Weights of a small mixture-of-experts language model, trained from scratch on English Wikipedia: 4 picks a token, 4285 steps.
Below are experts of layer 2 (counted from 0) of a mixture-of-experts language model. Rows are named router (the router's row for the expert), gate (a neuron's input weights, with its number), up (a neuron's input weights, with its number) and show model dimensions 0-223. Each number is 128 + 24 x the weight over its row's rms, rounded and kept within 0 to 255.
After each expert's rows: a language model's description of what the expert responds to. This comes from a sample of Wikipedia text that the model never trained on.

# expert 35
router [173 108 131 103 121 125 141 159 152 130 151 122 113 125 125 143 125 134 129 102 119 115 112  95 134 103 164 149 134 133 108 120  54 155 139 131 143 169  94  95  96 135 116 146 123 142 138 119 130 135 143 119 145 127 164 139 113 142 192 137 107 160 107 139 150 126 136 156 141 162 109 132 142 127 141 108 137 141 150  80 123 136 101 130 141 113 119 116 163 104 157 120 140 116 114 137  83  97 142  98 159  93 119 106 112 137 125 139 127 167 133 135 106 129  98 140 155 139 107 127 164 176 107 123  98  86 143 154 162 124 137 120 144  82 107 153 119 137 166 163  75 125  87 121  73 154 123 114 113 159  99 133 123 145 113  78 135 116 171 146 119 156 167 125 123 110 118 178 115  77 121 113  98 160 103  95 130 122 143 162 146 156 105 132 148 113 144 189 185 149 126 140  87 114 147  71 163 103 111 138 120 120 145  99 134 150 132  98  89  87 116 123 122 124 129  70 139 132 131 131 107 133 143 157]
gate0 [106 170 107 156 104 103  92  87 171 130 121 136 144 169 123  63  81 153 126 128  71 149  78 174 107 134  85 102 118 120 118 124 133 107 138 146 141 147 134 133 123 154 123 100 121  82 159 140  92 120 124 134 173 135 128 110 165 146 127 177  97 150  91 133 151 163 111  91 106 125 145 148 160 143 114 117 122 130 132 157 108 118 105  88 148 110 139 119  76 139 127 116 131 128 172 122 106 136 164 170  78 158 114 134  74 158 119 138 111 126 141 126 176 131 164 113 132 107 136 148 145 112 142 124 174 135 135 118 115 141 151 142 141 170 137 140 152  77  92 126  94 130 120 128  95 123 131 115 101 127 173 166 131 137 128 111 134 103  99 115 127 121 143 145 144  83 128 101 158 128 135 157 105  92 103 151 150 154 121 138 115 112 128 125 163 156 149 117 123  87 151 165 139 174 154 144 136 132 144 150 166 127 164 133 118  95 138 114  98 143 143 143 122 154 141 153 157 159 108 124 149 127 126 142]
up0 [ 71 108  70 108 155 123 103 109 127 138 114 155 120 106 119  86 134 123 118 127 153 147 107 144 144 122 149  82 158 102  60 157 142 114 141 121 125  93 122 131 102 133 111 105 118 166 153 143 178 139 146 125 112  96 100  86 126 145 131 137 110 130 119 137 131 139 120 164 140 142 134  98 181  70 145 119 137  89 118 139 138 151 180  91 151  98 138 118 131 171 124 156 124 144 182 146 114  99 106 122 106 144 113 122 121 143 125 107 143 187 115 114 121 169 120 109 164 116 144 115 141 145 124 136 139 115 144 145  95 143 115 134 121 133 123 155 166 163 106 136 108 181 174 147 136 126 129 122 124 137 144  97 130 150 121 102  89 138 168 113 115 141 134 125 202 123 142 113 106 119 180 138 138 152  91 164 130 106 162 155 145 121  94  84 129 103  68 153 133 132 123 132 128 125 124 128 109 127 103 128 140 120 123 126 143 165 146 109 115 113 100 124 176 147 135  84 114 128 138 116 119 162  91  93]
Description: Single capital or lowercase consonant starting a split word, often after quotes, brackets or hyphens, as in "p(oetry)", c(oda), G(eneral).

# expert 50
router [130 108 112 115 137 112 144 151 151 149 163 122 101 152 103 134 137 156 162 153 145 105 115 116 112 100 125 128 149 137 145 130 130 117 126 170  90 122 143 171 127  89 155  98 101 112 101  88 119 118 154 131 164 139 118 109 114  97 135 141 107 113 132 108 174 109 118 147 131 133 132  88 179  96 140 159 142 137 123 124  88 139 113 130 178 117 118 126 142  82 167 148  93 160 114 122 141 100 138 135 140 132 123  93  80  89 104 105 146 133 110 148 136 126  65 129 113 158 113 165 145 158 141 120 140 132 142 130 140 111 137 156 135 107 156 104 150 127 109 131 127 135 154 156 104 131 188 135 161 158 135 151 139 128 180 129 143 149 131 131 128 128 125 153 151 102 133 142  99 130 128 158 141 157 131 160 160 196 123 113  84 156 161 161 123 123 187 141 147 201 118 106 171 146 125 122 153 126 100 149 111  92 131  80 125  96 131  89 114 128 145 160 113  91 116  71 115 134 138 163 146 129 153 138]
gate0 [109 127 135 135  92 142 129 143 130 172 168 102 125 164 132  65 104 119 145 160 133 138 146 159 142 144 111 133 156 153 118  97 126 165 138 149 127 145  53 130 122 156 100 141 140 145 140 153 164 139 112 116  94 145 109 106 129 103 155 156  75 122 163 127 101 118 127 110 202 118 130 125 117 116 141 168 121 172 138 157 129 145 100 119 106 144 130 112 126  98 109 120 152 149 110 114 128 180  98 132 159 163 106 121 111 142 137 118 170 121 151 105 117 151 108  89 134 117 112 122 141 152  74 164 113 108 178 161 143  71 117 119 123 119 165 161 150 124 109 139 134 116 106 133 158 139 138 155 102 177 134 121 157 136 122 124 142 155 118 134 146 142 166 147 139 133  82 102 169 110 115 137 144 142 144  87 122  95 119 151 157 125  99 112 105 105 109 138  98  89 128 146 124 161 136  94 139 150 132 156 166 126 139 129 189 182 116 124 113  88 121 145 145 121 127 104 108  96 160 122 124 136 134 142]
up0 [128 120  89 120 120 146 152 157 136 155 136 134 120 131 136 106 130  98 110 184 170 144 156 165 143 140 158 156 173 172 146 148 110 114 105 126  98 143  97 105 127 116 110 131 153 102 160 134 191 133 130 141 132 162 127  82 109  78 161 136 131  91 143 131 133 136 140  73 200 125 103 107 107 106 131 178 102 144  93 175 129 135 115 124 106 125 119 106 108 109 118 140 144 126 141 123 182 144 124 104 160 201 125 133 117 150 137 105 149  76 150 117 143 125 121 134 169 125 100 141 145 163 139 122  78 122 171 136 115  54 143 134  99 133 157 137 149 109 142 144 165 157 120 150 146  97 133 160 109 157 116 118 118 150  85 141 128 152 110 155 156 116 133 149 151 125 113 148 136 123 152 164 165 160 142 137 128  96 132 108 113 164 107 141 121 128 143 114  88  79 129 148 155 122 107 130 134 150 128 131 141 109 124 112 162 161 125 108 120 109 131 144 123 147 115 119  93 114 115 126 136 116 135 166]
Description: Content nouns and noun-forming endings completing a phrase: team, University, years, work, -ation, -ism, -ity, Conserv-ative.

# expert 32
router [152 134 123 128 169 114 166 117 118 147 120 137 154 133 107 104 116 170 131 118 136 121 108 139  93 155 134 110 113 156 152 122 124 122 134 148 130 135 124 157  81 132  69 151 127 146 148  68 126  99 125 174 152  84 147 120 100 141  99 107 116 102 135 144 147 136 153 183 134 104 116 108 179 112 102 149 137 142 119 121 121 122 115 119 151 120 138 121 107 101 119 131 159 128 130 115 120 111 126 195 112 136 159 104  98  95  97 164 117 161 160 147 125 150  62 141 102 103 103 144 157  78 125  78 134 142 110 173 135 120 154 167 127 186 159 127 126  90 146 105 134 100 136 131 117  97 177 170 134 119 139 152 163 118 136  90 147 115  88 117 123 149 111 154 150 120 108 143 123 164 121 159 148 167 141 129 132 142 135 128 142 102 112 168 152 143 123 159 142 175 142 173 136 113 158  67 136 129 135 137 140 179 126 110 138  88 163 128 137 108 159 128 126 117 117 117 129 128 104 134  97 135 113 143]
gate0 [127 125 122 128 124 132  74 182 117 170  87 127 125 109  86 160 152 133 110 110 159 114 110 106 100 143 114 101 106 153  84 104 134 108 117 132 138 130 115 172 118 106 163 162 131 141 152  85  89 162 166 165  99 130 125 102 151 101 131 140 110  93 104 123 152 113 143  61  72 119 140 126 135 172 144 142  99 111 139 123 135 126  82 116 111 104 105 120 119 122  97 138 130 101 101 129 130 179 167 143 135 130 111  79 148 121 153 153 112 108 107 152 113 108 137 136 118 177 175 126  97 107 123 117 140 125 115  82 130 131 126 165 149 143 141 147  91 161 127 173 125 181 162 159 114 153 129 166 125 108 157 129 128 154 120 142  92 132 116 131 116 142 136 129 122 122 112 148  83 117  68 182 145 129 107 131 118 129 117 139 136 136 131 141 129 126 130 154 134 141 122 157 126 110  88 159 109 173 158 107 123 140 173 122 129 111 129 137 110 148 153 142 140 130 163 136 116 109 138 109  58 126 100 119]
up0 [164 146 111 121 185 150  64 171  80 133  98  85 119 140 146 115 120 164  76 107 165 172 140 101 126 112 138  96 142 159  86 148 141 103 149 126 114 124  88 171 108 108 127 164 163 178 151 105  94 141 157 190 101 145 133 142 124 101  94 133 117  86 145 137 169 116 137 132  98 153 130 114 149 143 114 166 119 101 154 108 100 113 143 107 117 153 156 146 111 153 105 121 110 154 147 106 124 181 123 159 155 117 142  80 112 110 146 135 136 115  96 126 151 159 114 117 107 170 148 119  95 136 122 111 153 115  75  94 138 110 132 131 148 153 139 135  98 153 116 137 103 197 172 147 141  92 133 119 133 106 161 156 104 157 139  98 116 130 142 126 130 151 144 116 171 154 112 120 105 133  77 152 168 180 128 132 121 110 147 143 130 152 127 130 138 148 105 156 126 128 113 132 151 103 118 119 144 116 132 116 150 137 158 115 121 133 155 146 130 129 132 133 145 141 137 127 135 124 141 118 138 127  90 124]
Description: Verb pieces and particles after a stem or verb, like m-aking, carry out, fund-ing, attempted to, plus words such as used, known, won.

# expert 40
router [143 134 124 145  98 113 168 134 136 118 113  99 142 166 200 119 115 151 139 148 108 138 117 156  72 124 139 116 143 172 113 114 102 140 118 132 102 146 142 139 125 125 111 116 114 101 137 112 110 126 158 143 123 107 168 138 155 150 130 131 152 131 134 123 108 109 126 127 100  85 123 172 154 109 122 160 162 113 127  93  95  82 136  90 166 111 121 123 127 155 103 127 157 140 107 140 116  94 123 125 163 115 102 124  97 125 106 122 143 105 177 124 132 145  50 103 139 130 121 124 168 136 135  81 112  96 150 139 138 113 111 143 129 141 123 135 110 142 129 138 122 145 170 140 125 140 160 156 104 158 100 138 124 139 158 105 126 123 146 165 174 154 175 131 148 140  82 127 125 102 137 106 120 174 150 139 156 191 150 131 137 122 132 167 124 122 136 171 127 151 184 130 133 158 169  95 173 139 136 142 134 139 122  75 154 154  75 101  95 123 126 157  81  84 116  87 115 118 145 136 121 132 136 111]
gate0 [138 121 139 125 130 124 125 142 153 141 134 151  95 151 106 117 109 141 114 159  91 109 121 156  98 150 126 109 136 156 162 103 141 103 181 124 126  93 141  80 125 102 138 137 120 156 111 136 112 151 109 117 127 120 151 164 149 146 155  61 137 147 107 154 145 109 163 139 155 119 114 110 128 138 105 122 107 130 130 103 130 139  75 115 131 101 124 151 138 141 156 149 140 196 109 124 124 102 121 127 113 158 111 157  85 143 126 112 160 164 117  90 151 115 154 129 101 111 169 163 149  92 116 134 114 140 142 116 106 122 110 141 111 123 153 132 180 122 106 118 141  91 170 134 125 134  86 134 148 144 151  88  79  89 162 147 156 155 149 131  74 160 126 185 108  94  90 130 160 160  99 154 129 155  91 125 157 139 132 138 154 133  97 152 139 164  95 133  99 130 116 136 120 108 173 160 125 141 137 141 177 130 160 113 176 112 125 181 102 159 162 122 125 162 128 144 130 107 112 130 124 101 108 109]
up0 [129 150  72 117 104 100  90 132 153 161 111 123 130 145  77  95 141 131 104 118  86 156  96 119  78 114 140 116 107 139 125 127 115 111  99 148 161 131 154 109 130  88  88  90 123 159  92 113  79 104 126 119 143 115 109 127 145 145 124  90 130  98 125 137 106 156 136 136 121 121  74  99  99  93 101  95 148 151 136  99 112 132 136 120 143 144  88 104 143 111 132 136 117 134 107 153 131 108 119 119 127 116 137 111 122 143 130 140  96 133 133 157 165 101 120 139 137 165 150 114 120 198 120 100 147  89 120 153 131 125 138 184 127 121  63 171 125 150 140 133 168 124 141 138 131 157  95 135 134 120 164 186 152 149 152  98 174 132 114 173 147 129 111 120 102 126 128 146 125 106 153 102 156 120 140 110 148 150  80 126 112 185 131 123 154  97 143 137 138 139 127 110 126 104 125 151 128 171 168  97 142 111 147  84 118 118 116 137  94 153 133 135 133  58 123 159  93 149 133 128 134 111 143 135]
Description: Final pieces of names and plurals, such as -s, -es, -as, -ing, -its, especially in foreign surnames and place names.

# expert 49
router [153  92 136 117 110  85 127 156 151 142 166 140 137 137 153 136 127 158 164 121  87  79 101  99  84 108 143 136 130 120 134 165  59 110 125 154 116 129 115 110  99 135 141 103 119  91 106 112 151 137 116 130 163 116 169 149 143 105 112 119 141 110 127 132 125  90 127 140 114 124 123 121 150 118 132 147 133 104 139 103 120  82  98 101 129 120 164 125 134 138 177 135 137 136  90 126  92 130 133 124 139 114 138 129 144 150 112 147 121  71 130 108 155 176  58  93 167 120 103 127 158 133  94  90 121  83 183 160 162  88 126 136 132  91 109 117 114 145 155 125 108 122 126  92 134 144 127 139 105 138 142 146 136 117 139 118 137 149 149 132 133 139 152  84 100 168 105  98 155 100 107  85  93 184 153  98  96 132 140 146  99 145  99 175 122 135 135 135 121 149 167 137 104 140 187  99 170 141 122 159 154 109 137 100 146 165 141  95 119  94 146 114 138 136 149 141 136 108 136 140 106 114 134 141]
gate0 [141 115 129 126 106 183 111 133 146 116  80  96 112 132 185 143 124 129 127  92 169 106 139 135 143 143  96 144 116 139 104 156 141 104 139 190 125 173 119 164 124 143 125 109 179  67 112 157 177 162 133 162 127 100  97 145 143  81  85 118 137 128 132 190 100 148 140 120  96 119 115 160 137 135 170 160 106 116  91 133 161  99 143 138 128 100 121  86 121 118 122 125 168 102 150 114 175 143 123 150 136 115 162 156 122 138 119 152 148 106 140 135 138 100 120 111 120 123 145 161 116 103  99 117 152 148 159  94  64  96 124 120 109 149 128 161  83 127 139 146 124 129 126 118 176 144 157 105 104 153 129 172 117 133 148 141 125 183 107 158 150  93 146 113 163 115 125 123 109 101 111 131 155 135 152 110 165 129 104 135 106 102  83 110 121 131 113 133 172  93 151  92 140 119 146 128 134 157 134 124 129 116 132 132  86 127 124 136 123  97 142 136 137 129  94 159  99 121 117 130 129 137 127 107]
up0 [147 141 133 140 109 140 145 119 157 121 109  82 119 137 168 171 133 137 131 115 167 121 168 124 114 154 121 159 155 100 114 143 161 112 125 175 129 140 149 153 163 103 136 137 176  75 144 135 126 124 133 135 130 149 103 127 140 103  93 123 136 163 141 155 154 153 133 111 125 126 140 166 138 168 143 134 117 166  93 146 140 120 168 124 117 127  94  88 105  83  94 121 138  85 122 123 132 115 120 118 113 142 191  63 132 138 137 133 154  85 129 139 127 116 118 137 130 150 144  75 106 107 117 117 141 168  99  90  98 154 154 134 109 146 109  92 101 133 150  83 162  93 106 132 170 122 119  99 153 175 161 143 132 116 177 170 161 115 123 132 145  87 125 157 126  88 136 111 121 116  93 124 156 154 169 105 163 133 143 172 132 117  97 139 127 125 120 109 147 112 127  99 128 130 114 126 131 151 125 114 131  84 151 138  89  99 113 139 147 148 140 113  62 129 106 157 156 139 114 126 111  89 144 113]
Description: Single initial letters beginning a word or name, like I, W(isden), P(ampas), l(ooming), often right after the, a comma or a pipe.

# expert 17
router [160 154 137 142 147 152 118 143 148 120 102  88 154 161 137 147 137 178 111 147 103 170 136 124 152  89 107 105 186 169 117 141  70 109  80 173 121 111 166 128 109 133 122 125 132 120  98 111 116  95 131  98 137 105 172 144 126 113 138 132 115 135 134 118 144 132 149 140 124 131  95  91 163 164  93 143 104 101 140  68 105  88 117 131 157 156 123 154 152 145 133 107  89 135 111 107 139 132 125 128 114 139 132 127  98 108  91 179 110 122 186 142 147 168  78 141 109 150 152 143 132 141 138 101 121 136 167 150 159 124 124 169 144 116 131 124 153 151 125 154 155 153 131 116 121 123 129  90 152 145 127 155 153 136 159 122 159  90 117 177 117 161  96 126 136 131 162 157 153 111 116 149 139 161 153 132 131 144 150 109 117 158 140 127 144 111 116 139 140 134 163 103 136 131 167  88 129  97 120 172 152 131 152  84  89  95 169 155 123 156 142 167 109 104 122 124 129 135 115 159 146 123  99 159]
gate0 [137 152 133  93  71  91 127 107 150 129 109 160 136  94 127 119  68 136 109 107  74 135  91 117 104 129 168 154 134 128 148  87 122 100 115  77 140 130 113 129 148 129 127 154 107 122 108  94 130 118 132 109 166 144 162 143 134 121 110 114 164 125 128 137 117 147 140 115 145  89 110 136 144 135 152 120 143  93 110 125 135 106 170 129 144 173 128 131 107 164 125 123 140 127 156 114  84  85 117 127 139 112 117 181 118  80 126 155 137 160  94 147 155 126 109 160 143 131 114 108 129 143 137 137 146 187 152 129 114 155 120 114 146 142 122 157 112 134 116 113 127 168 122 159 138 106  92 149 122 177 134 117  77 145 161 145 159  95 157 159 123 164 130 158 157 151 176 142 107  95  98 122  77 104 133 155 140 108 123 127 141 114 142  86 156 127 150 143 112 135 100 116 186 131  90  96 121  94 142 137 147 133  93 147 128 124 132  80  99 110 140 162 147 126 122 141 123 127 133 125 135  87 137 198]
up0 [ 80  96 119 117 130 149 170 147 128 143 154  91 152 148 139 104 143 128 173 110 160 122 161 126 138 108 120 101 141 125  96 132 157 105 159 140 104 124 120 165 108 137 149  77 169 129  81 112 130 158 110 168  57 107 117 116 133 115 146 112  88  95 142 125 123  86 109 144 100 177 114 139 125 133 101 129 124 147 131 123 141 140 127  98 105 133 145 133 142 105 160 132 153 138 100 159 154 153 131 117 141 154 164 105 135 137  93 133 124 141  98 144 124 135 119  90  79 128 140 124 137  88 112 130 117  78 107 149 130 101  99 107 102 138 149 127 127 101 112 134 114 104  92  78 139 150 170 120 145  94 150  84 112 148 127  97  92 157 135 107 108  83 113 118 103 117  99 105 165 151 147 102 160 122 121 120  85 135 149 112 110 164 103 154 107 149 142 128 147 122 141 162  81 113 143 144 146 115 134 106  67 158 155 107 190 138 124 158 120 121 134 129 101 104 149 109 130 109 109 132 122 147  81 101]
Description: The word hand in most uses (left hand, by hand), plus scattered word pieces, table pipes and year digits like 201(9).

# expert 6
router [104 132 109 106  98 141 132 132 161 152 117 118 144 120 155 144 134 155  93 114 116  99  95 115 127 111  87 120 135 174 134 124  98 163 111 131 140 112 147 121  97 136 100 126  97 114 142 152 115 104  99 124 145 107 183 148 114 148 149 156 100 116 122 116 132 133 101 138 105 102 136 135 152 128 115 111 122  94 143 122 123 149 169 106 167 123 121 130 118 136 131 140 150  93 119 123 169 102 133 156  91 105 126  80  72  97 110 142 106 147 158 137 140 144 100  93 126 127 149 125 168 139 134 103 148 152 140 115 160 125 130 119 138 144 154 126 116 149 134  96 176 141 172 107 117 123 116 103 124 138  66 109 132  70 162 108 187 124 170 166 131 133 133 113 120 140  94 110 115 136 135 120 104 139 126 131 133 151 197 155 131 115 140 164 112 117 163 148 130 162 166 131  63 173 172 116 144 130 101 146 121 129 114  99 100 120 136 118  91 142 160 107 109  87 172 100 191  87 125 140 159 124 132 150]
gate0 [123 121 126 119 160 146 121 129 187 140 157 141 150 118 155  87 127 149 131 121 123 122 104 156 158 111 107 146 109 168 106 133 133 126 126 112 162 102 130  95  75 126 126 104 128 154 138 117 173 144 106  92 122 115 139 114 122 160 143 169 120 115  96 115 113 155 101 161 146 115 146  81 176 105 128 116 134 104  75 141 148 112 125 136 150 100 122 161  90 150 173 120 103 163 118 160  97 150  99  87 168 119 135  85 117  97 140 179 102 140 110 105 143 147 146 117 110 163 152 143 164 138 109 118 142 145 115 131 115  98  76 108 130 154 134 110 113 150 115 114 127 110 140  90 116 121 125 123 125 136 126 100 131  85 191  92  85 104 105  88  96 171 150 160 153 137 104  83 124 132 151 153 126 136 115 125 152 127 148 133 134 185  94 137 108  99 101 143 143 185 109 116  87 131 149 111 125 126 120 128 120  92 166 128 123 149 159 128 152 115 131 141 101 102 133 128 129 100 129  90 152  92 132 152]
up0 [103 139 124 104 140 156 138 130 168 145 123 169 159 101 140 131 123 128 100 110 149 103 107 102 168 129 112 132 107 166 125 147 130 142 111 153 154  90 125 122 108  90 118 112 112 123 143 112 150 114 115 138 133  97 118 103 113 126 143 164 118 132  92 121 127 157  69 136 153 114 124 143 156  82 101  80 127 113 110 172 127 104 158 140 133 120 101 123 118 161 156 123 134 182 116 148 154 132 141 146 173 116 122  89 101 127 172 130 122 124 138 109 144 116 167 153  93 139 163 141 136 120 121  95 143 172 112 114 110  66 121  96 117 126  88 118  97 142 146 147 143 117 118 109  88 109 101 118 136 107  95 117 163  98 137 133 115 121 104  76  94 114 112 158 116 102 116  75 136 165 135 169  62 113 108 139 145 158 171 142 133 128 133 111  98  82  90 104 137 109 106 126 107  87 155 128 100 143 102  98 138  84 104 148 113 136 157 146 138 126 151 115 101 152 127  99 148 114  86  96 107  93 133 157]
Description: Middle or ending pieces inside words and names, such as ur in buried, resp in respective, anish in Spanish, ship.

# expert 46
router [179 115 143 111 114 126 144 145 132 160 131 134 170 122 135 107  85 138 130 118 134 130 144  99 101 103 147 134 151 130 101 149  48 128 100 163 147 143 132 119 117 101 120  77  95  82 114 137 128 141 141 139 146  94 152 121 131 168 135 116 144 101 120 116 112  94 132  98 120 149 137 121 170 143 151 114 120 144 133 102  88  94 132  96 136 111 194 129 142 107 123 127 155 128  83 108 155 135 106 104 132 101 130 126 157 106 121 135 129  98 110 139 113 137  78 109 143 119 112 107 168 139  95  60 121 103 143  85 143  92 126 118 106  71 122 146 111 132 152 152 112 161 150  80  99 128 163 128  89 119  94 117 131 109 156  90 141 112 118 162 147 137 149  94 132 146 134 108 151  96 115  99 151 148 175  93 136 125 168 170 112 134 104 126 106 139 136 149 148 159 126 117  95 102 155 101 174 138 148 157 108 133 101 124 136 132 159 119 127  97 165 104  83 122 113 134 128 156 143 113 142 142 168 135]
gate0 [ 99 178 181  80 179 138 131  92 131 115 108 111 149 133 137 103 144 137 123  89 186 117  95 145 145 155 129 127 173 131  90 126  98  95  76 163 161 196 109 125 130 139 118 136 147 105 162 152  95 142 108 135 120 148 119 143 149 129 126 124 193  80 141 154 122 146 126 137 104 145 108 130 126 142 157  90 121 144 161 123 102  97 128 128 141 178 156 150  80 144 152 114 118 171 152 136 121 122 139 116 113 128 105 114  80 137 155 143 156 117  89 110 151 103 186 124 100 168  93  99 136 148 147 132 123 147 113 114 128  90 105 155 100 124 139 107 108 122 167 132 112 140 127 131 183 127 145  93 112 151 112 141 127 147 130 117  84 144 139 155 146 107 110 139 166 130 136  91 126 154 124 154 169 125 152 121 131 124 100 122 151 123 154 100 156 127 148 125 114 119 131  92 160 109 144 126 153 104 161 123 108  93 134 118  96 150 109 135 160 134 100 152 128 119 103 147 105 146 132  97 146 125 137 106]
up0 [159  95  72 185 126 114 115 146 137 141 144 141 100 107 126 115 118 140 143 125  75 141 167 121 118 127 108 152  97 125 110  97 137 169 160  77 136  74 191 123 179 141 148 143 107 164  82 170 148 113 134  91 127 135 103 115 124 109 131 168  97 184 113 101 152 172 128  97 135 132 131 124 103 126  90 122 129 123  70 152 124 150 132 125  97 106 121  94 162 114 125 122 156  85 130 146  98 113 136 115 136 104 138 143 171 145 105 122 103 152 151 123 105 152 104 115 142 133 150 126  99 105 112 138 140  95 111 153 135 147 148 136 164 126 132 139 137  88 124 119 102 112 121 122  74 118 112 163 150 134 105 123 144  64 128 146 190 113 117 128 118 128 147 121  95 127 134 144 133 128 135 137  80 100  95  96  92 159 140 149 109 120 141 113 153 106  95 125 154 111 117 162 139 146 129 137 119 127  97  96 161 145 127 151 133  99 140 112  96 108 151 105 149 119 128 128 146 124 100 133  88 148  98 122]
Description: First letter or piece of a word after a space, usually a consonant like c, D, m, p, or rep in represents, reporter.

# expert 60
router [141 114 126 115 132 108 138 121 160 134 109  79 137  98 157  89 139 136 119 172  79 127 121 162  88 126 124 139 161 152 138 126  99 126 131 129  98 121 126 125 103 140  78 103 102  97 109 146 162 126  89 120 158  85 161 144 144 144 161 115 129 120 105 146 130 117 135 143  86 102 154 134 138 137 134 120 149 103 125  99 126 106 139 142 219 129 164 112 122 159 140 115 142 106 119 153 129 102 136 142 133 139 117 103 142 142  92 146 149 121 140 133 134 111 123 108 130 107 118 106 163 151 131  97 140 131 106 155 175 114 109 105 149 102 126  99 132 129 132 119 148 154 148 119  80 133 114 118  92 162 104 107 123 152 157 116 153 101 185 174 117 136 120 155 167 141 139 169 117 133 151 110 162 171 143 146 127 130 195 122 155 124 137 138 134 116 156 177 144 152 178 139 101 176 164  91 152 133 129 161 148 154 125  95 116 100 154 126  86 145 134 199 103 102 146 108 137 130 142 144 148 102 138 131]
gate0 [135 102  88 136 140  95 126 113 147 151 141 150 127 159 122 131 112 163 119 153  84 129  98 170 111 114 155 152 176 130  96 111 128  87 109 102 124 136 102 166 100  83 142  90 122 174 143 116 116 111 114 135 113 146 141 139 144 144 102 149 119 107 151 114 165 121 100 157 125 114  80 166 144 115 150 185 116 116 124 107  94 142 168 121 153 110 102 115 137 134 102 113  89 143 169 159 123 128  82 109 149 186 107 109 131 143 159 139 117 106 152  93 109 129 137 144 125 147 133 145 150 179 131 148 170 127 151 182 115 130  72 170 163 115 150 111 150 114 150 158 132 155 146  96 108 154 100 111 138 117 158 129 144 131 134 128  79 120 105 131 148 114 110 152 135 164  76  85 114 157 118 138 124 139 143 129 144 148 132 100 163 145 171 117 180 141  66 120 144 122 141 138 138 133 108 102 146 112  88 148 145 124 155 141  93 116 111 132 123 103 105 156 173 107 137 129 146 124 138 125 131 149 117 121]
up0 [143  97 149 126 135 140 116  99 133 113 113  94 149 133 158 110 146 111 125  87 107  96 128  58 126 105 104 130 100 156 126 111  92 148 127 121 130 146 125 117 140 137 171 135 123 114 124 128 100 159 105 113 161 184 132 122 139 167 148 102 112 132 115 164 133 114 147 138 154  83 154 142 143 120 116 103 119 117 119 136 152 135 106  94 106 123 129 142 103  94 127 163 115 121 128 151 138 123 128 105 141 120 137 146  94 151  76  88  93 156 135 141  81 147 122  94 165 175 150 149 131 116 156  99 174 114 140 143 140 197 116 123 148 121 139 145 144 119 149 139 138  69  93 121 141 170 118 115 144 125 129 113 114  88 148 112  93 179 133 127 102 103 109  85  99 106 147 143 131 124 132 100 122  92 141  87 111 151  86 186 102 101 126 145  51 123 134 122 138 166 122  85 123 137 140 124 138  96 151 143 126 168 142 133 146 114 135  84 109 144 154  97 124 134 151  94 134  88 113 155 111 138 139 113]
Description: Interior letter pieces in foreign, scientific and place names, such as Mac in MacTavish, Catamarca, benzene, Janeiro.

# expert 58
router [136 119 144 138 141 129 163 132 140 135 158 134 134 149 134 104 105 148 165 152 144 136 143 116  69 175 141  72 136 151 110 126 121 127  99 158 163 124 107 130 111 112  99 110 157 127 126 159 140 152 103 109 119 103 152 134 147 112 110 131 129 152 143  77 142  86  66 165 118 142 134 128 127 136 158 130 128 105 115 111 135 111 104 118 129 150 160 120 152 138 150 176  90 108 112 140 151 123  83  80 157 109 119 133 137 125 131 149 155 124 156  93 152 131 121 134  96 151  97 121 152 132  91  84 155 141 127 160 107  99 107 131 119 135 114 146 122 109 145 164 143 137 124 140 140 151 144 117 131 131 143 151 153 110 157 122 132 124 134 163 140 191 149 155  74 169 132 136 155 142  72  87 142 186 154 105 106 113 144 159 112 135 129  70 120 106 141 168 133 149 117 119 126 166 140 113 131 127 122 148 172 180 115 117 148 101 136  99 126  77  98 147 123 109 154 155 154 134 166 125 146 180 172 127]
gate0 [117  99 150 136 137  67 149 154 147  96 133 111 180 109  93 183 139 135 137 162  89 125 120 157  88 137 175 105 174 104  63 140 135 113 122 179 138 155 125 103 131 131 121 136  68 111 133 153 122 140 136 126 139 135 125 155 137 146 107 139 129 125  74 129 165 140 122 184 107 108 119  94 142 144 142 119 108 138 110 127 160 129 141 124 130  88 143 122 101 144 148 125 128 169 140 121 114 127 130 118 124 130 120 117  88 140 113 156 135 113 171 178 172  91 120 124 141 159 108 142 108 118 128  97 124 193 141 146 161 155  99 117 157  96 118 154 155 121 137 183 156 149 152 120 113 161 146 122 127 113 141 138 158 142 122 123 190 137 139 126 118 140 131 166 132 126 101 156 130 130 177 126 153 124 143 140 153 130 174 148 108 103 171 104 131 125 129 127 128 163 119 138 105 126 103 120 100 110 162 118 133  97  99 101  97 100 104 132 139 141 121 101 107 138 173 120 158 181 131 138 106 109 149 117]
up0 [121  92 142 115 101 142 130 124 138 118 106 143 168 150  92 155 132  88 176 142 124 122 139 135 178 123 170 201 154 101 100 114 153 109 167 108 159 150 128 114 115 144 143  98 109  99 103 148 111 162 118 102 130 123 147 144 139 143 139 150  96 105  82 154 149 130 133 161 133 147 121 131 130  93 114 117 173 125 117  85 150 202 109 156 114 144 143 117 118 125 148  96 125 131 130 131 127 170 125 136  91 144 118 124 146 112 151 128 142 195 103 108 110 104 147 143 147 141 149 100 141 131  85 115 173 157 167 107 132 122  72  84 118 135 105 148 154 138 156 103  65 142  89 126 138 175 123 103 131 110 136 115 111 144 108  66 125 110 147 109 106 112 101 165 108 124 121 132 143 149  88 101 174 116 119 126 136  93 151 150 114 144 116 115 160 139  98 107 133 129 148 129 161 122 141  97 135 141 144 152 131 124 138 132 105 142  98 134 149 132  92 107 128 121 156 115 123 169 157 133 146 132 100  94]
Description: Digits in years, especially 9 of 19xx and 0 of 20xx, plus line-ending table pipes and section heading markers like ===.